config = dict(
    router_score='sigmoid',
    normalize_top_k=False,
    routed_scale=1.0,
    balance_loss=0.000102,
    init_std_router=0.0366,
    norm='layernorm',
    norm_place='pre',
    init_std_o=0.0114,
    lr_mult_up=1.02,
    schedule='wsd',
)
Below are experts of layer 6 (counted from 0) of a mixture-of-experts language model. Rows are named router (the router's row for the expert), gate (a neuron's input weights, with its number), up (a neuron's input weights, with its number) and show model dimensions 0-127. Each number is 500 + 40 x the weight over its row's rms, rounded and kept within 0 to 999. Numbers have three digits each.
After each expert's rows: a language model's description of what the expert responds to. This comes from a sample of Wikipedia text that the model never trained on.

# expert 31
router:473558479555414488479466555462492493415484507520418607496468553432525495469452495398513545468489475518502474506465457489523539467501564502510496503514582541470502603498495447488493514505512526528586522564467540517522525529529484505510548531482461492528552553498485521434431521463446485543526483499530504504445540512483571425474509557461460471514500502425505461502538575435484473452523
gate0:515507464473530551521514483506534461546445527506461530524497529501510445511526439507515522427500535445485516558559493523482426524485495418525411437532504418513473475511521501475514471447486457525393479500442516529554555468488550505498497481461457539435450518471489544481514595465498555502436591510466491485460544471501403494432555549523523574434523476506546525481482526559518507437516
up0:491559495499481551510561493482453470508454491545481548581522506552469452511520546464533455432506493471473477479448532544447433484494489439463515455524556541512523496453497521526460493489579533572574520533508453505530542475492519576409576464493555500527412537545488477477505433462437530554489416499505505457515520460466501553442462501472512466520505483528566467539511546450538594483454
Description: Prepositions after verbs

# expert 37
router:536464526539514492525414525454514532470557529477465547452545586547563542575507401515449555540575544487439501518512458562549519531511501512444470484513552445484481514484482470545458430456442501513489459539524499477523472512464550477478479531517559447427496463561532492473509490507519517479523524490465536454479533506532500442524494556450500428485561456474462612468447497513468490416493
gate1:458481472517452495429439473501557559473509474408435518518466442552497446558475510504456504560512510506589467456475490481487508500476472530580445484514476529499571439569548495509470527527519497524469573492543531521427465478564531578548549499513466452558473468549454496503454452521503530479503529477457521469492473499521486463507463544425527555574477566552489575560497475573464473503486
up1:514494511513471473450510482512513474526510516518475397541544479507529499512437525448457506527494507519502448506470511530481502487567507556505554508514562494481502547517602526525496543500494475506524498529472437581508507499565520439470477483520525561457529459470555429513595434479456492520424629541401503524489508460503445471496466564468483464485549472534547418510521536458570456443528
Description: Size and order adjectives

# expert 55
router:541588504537427520502468551500492524432499513489419617450462534468520500469464564395489533497494523509516473511491443472528539468448515502482499497509614564479513602477451455511469457503527520551554533535472518534563475494507474543540532530478448468500536583523478545436451545455487474531509459508486492507429529493498567483524501482484455465512507480438490493474536549438498459441520
gate0:534436509478547520469465399537457426549467496518481465497497513548480531511508503493519533498519557530566462479518515550472493442510479501539536537440486516518492532500557425526492487477559425438501535539478549424575446484498493474499499458524549527571500514433483439532557512465614557491442542509490502560430449454565504531475560503437424525539530525481495429508528521513461514532481
up0:508479474572497518479526486502491460460451464497578496508627457566480508568488515510527543486524524459512540506511478467544430476544431463484449488558499482485560527464489527491522522523451523562517484509442519467475561373490481446456513490452507561507518548551493517471504519469436439509548447497476502515540492542479502585577430467528511516440527517482427534502541424508510480420498
Description: Of in titles

# expert 10
router:478453556421470463578528527538556485533477526474564466562536478510498569433470519614546513428501499489514419477469553523491500541458549514526515481516398422519496459446529544484467535465517565457463511482487455470466493496403502526472467522505513476488537427483500529535550518490498491522388473490527491524547508537449510556463545527439502480547431511519544468521481509534513543487520
gate5:481533468457469541533489521460565488446587519512556511523529465571502527477529558527566522412458498454517462502503530433475458554586509489503480461497470491483516487433521560600521479521529486446510535473512410449514559489486533519446444490451475461510574482499477507553470520508544475497437495491510519488420498455478505471536557526554477402591488506545471512572440475508465494474481
up5:465520541541541542514504432542535548478479532432489555509529466438517512426546448487493437474499453423474519529516502468433512506454508484445563482527510493534505567537506494483479494521476424500489541475463461482408544479430555484517515409521561536440514503451498527519538544480488487546498471429465505539518495582473538400536528484541487473466489442470499543441491568482536597525468
Description: Mid-word consonant pieces

# expert 44
router:546573523551438523453483538479508542387486524484437619478463548493504494459471531388511556455479497537538476476444453454521535483466500514491509511486609541497533574491481473486519520483521479548565501529450506536529466484521483520542526515482446495505547577508514542426456529451453467525532484517500493524436559530508579451526501502468442471528509478453523497460514564432509472470524
gate0:417534495419498465505472534530496562518465468497476504583505479483475472497463455543501458482541549500517528534515501451447511564517455440484529505554470447513609468424477496470528567472476572433490534490457511461491526495478524542586546451476581463417541455414517555545445534523472476508404551477525548487496512529416506490502508497507517517519442442511479472468491523492533515513543
up0:574529546563520470503461487463515491519472562446558457523512541544421532553461535452454475534484570493464472552545520570481534514514532499423497467488440541521509533509540608483469558536474466455499448528490502588527451450544529522546414536416487506548501460494475553445501532488562535477495529499498497476429584488522505520478488492489394568486460505507465450502478507513523478498507
Description: Infinitive to, modals

# expert 8
router:548593508548436521494465539508505520422496514494434610444465531476510503477471577387467526493494518498518476504490442485533532472463520530473485490513600549474507600486443465522464443498509526554560532528467524539564478498510484547525531541482454473512530590527482553425461558455489469542509458497486480500431518481504568486511478493498443468504498484443475490472521544435502463446525
gate1:501497466458531491444496506426499490460499471521444525492472541539420496480521467556514433518533543498509450477522512511544445511531521592468548442510465412489491443531449502514456506529467463488468558463512552481429595548453510566480560436495542519454469508507546542526544456421505596487460415511466500500507406496526562494509539453533472547504509501453492504524465535472484440560479
up1:438456541499548517493457481479536560440460482469518522489504533511475538501501546545574453453510492485412543488493455563493457453542548529538499478494512527510517565495439426534581554471518492574480517537487483495551530435479508439487576520555491495403414574450510494549533512498515527469471508490448507494534390503553521502482455487494518481529566427495539513507450445493426463472488
Description: Discourse connectives, demonstratives

# expert 5
router:477514495525544427564525498460527470556483537511567444488540491463517532582577477562503462565577544532467515492525560469479516551504468565511533515504429542470460437477547505526503565429500444522505512485506475455472523523444541469451442540504496426497529388550505546535511504530523474540461514507516483447488509427563477513424494544515453513484421511490513431525515448481469561473477
gate6:474425490503531502468509494599517472596476489490556518559491465425585519594512485483478523533532535500530517465456544490462484481481492480521527524550511564481595488491421522580466564478442513495496486514438453513503572498464523466473502443414477439498490488499467526492578500525522459434518531482513558475587513522523559461483530566509510563496458458491553440532471466482519470484478
up6:486481516576524496489528487498490529490500440478477516545441453505510529442599503504468529511554508506470456507515473534473544546511594507459500524518526540511523485485523491492514496511487459558455513526552544584469499444614477497519487539434526477491562485511469527437402497476598448472488463537468461462545597539540487533431488427497486565466565450527496547488544571488489504450542
Description: Ordinal and syllable pieces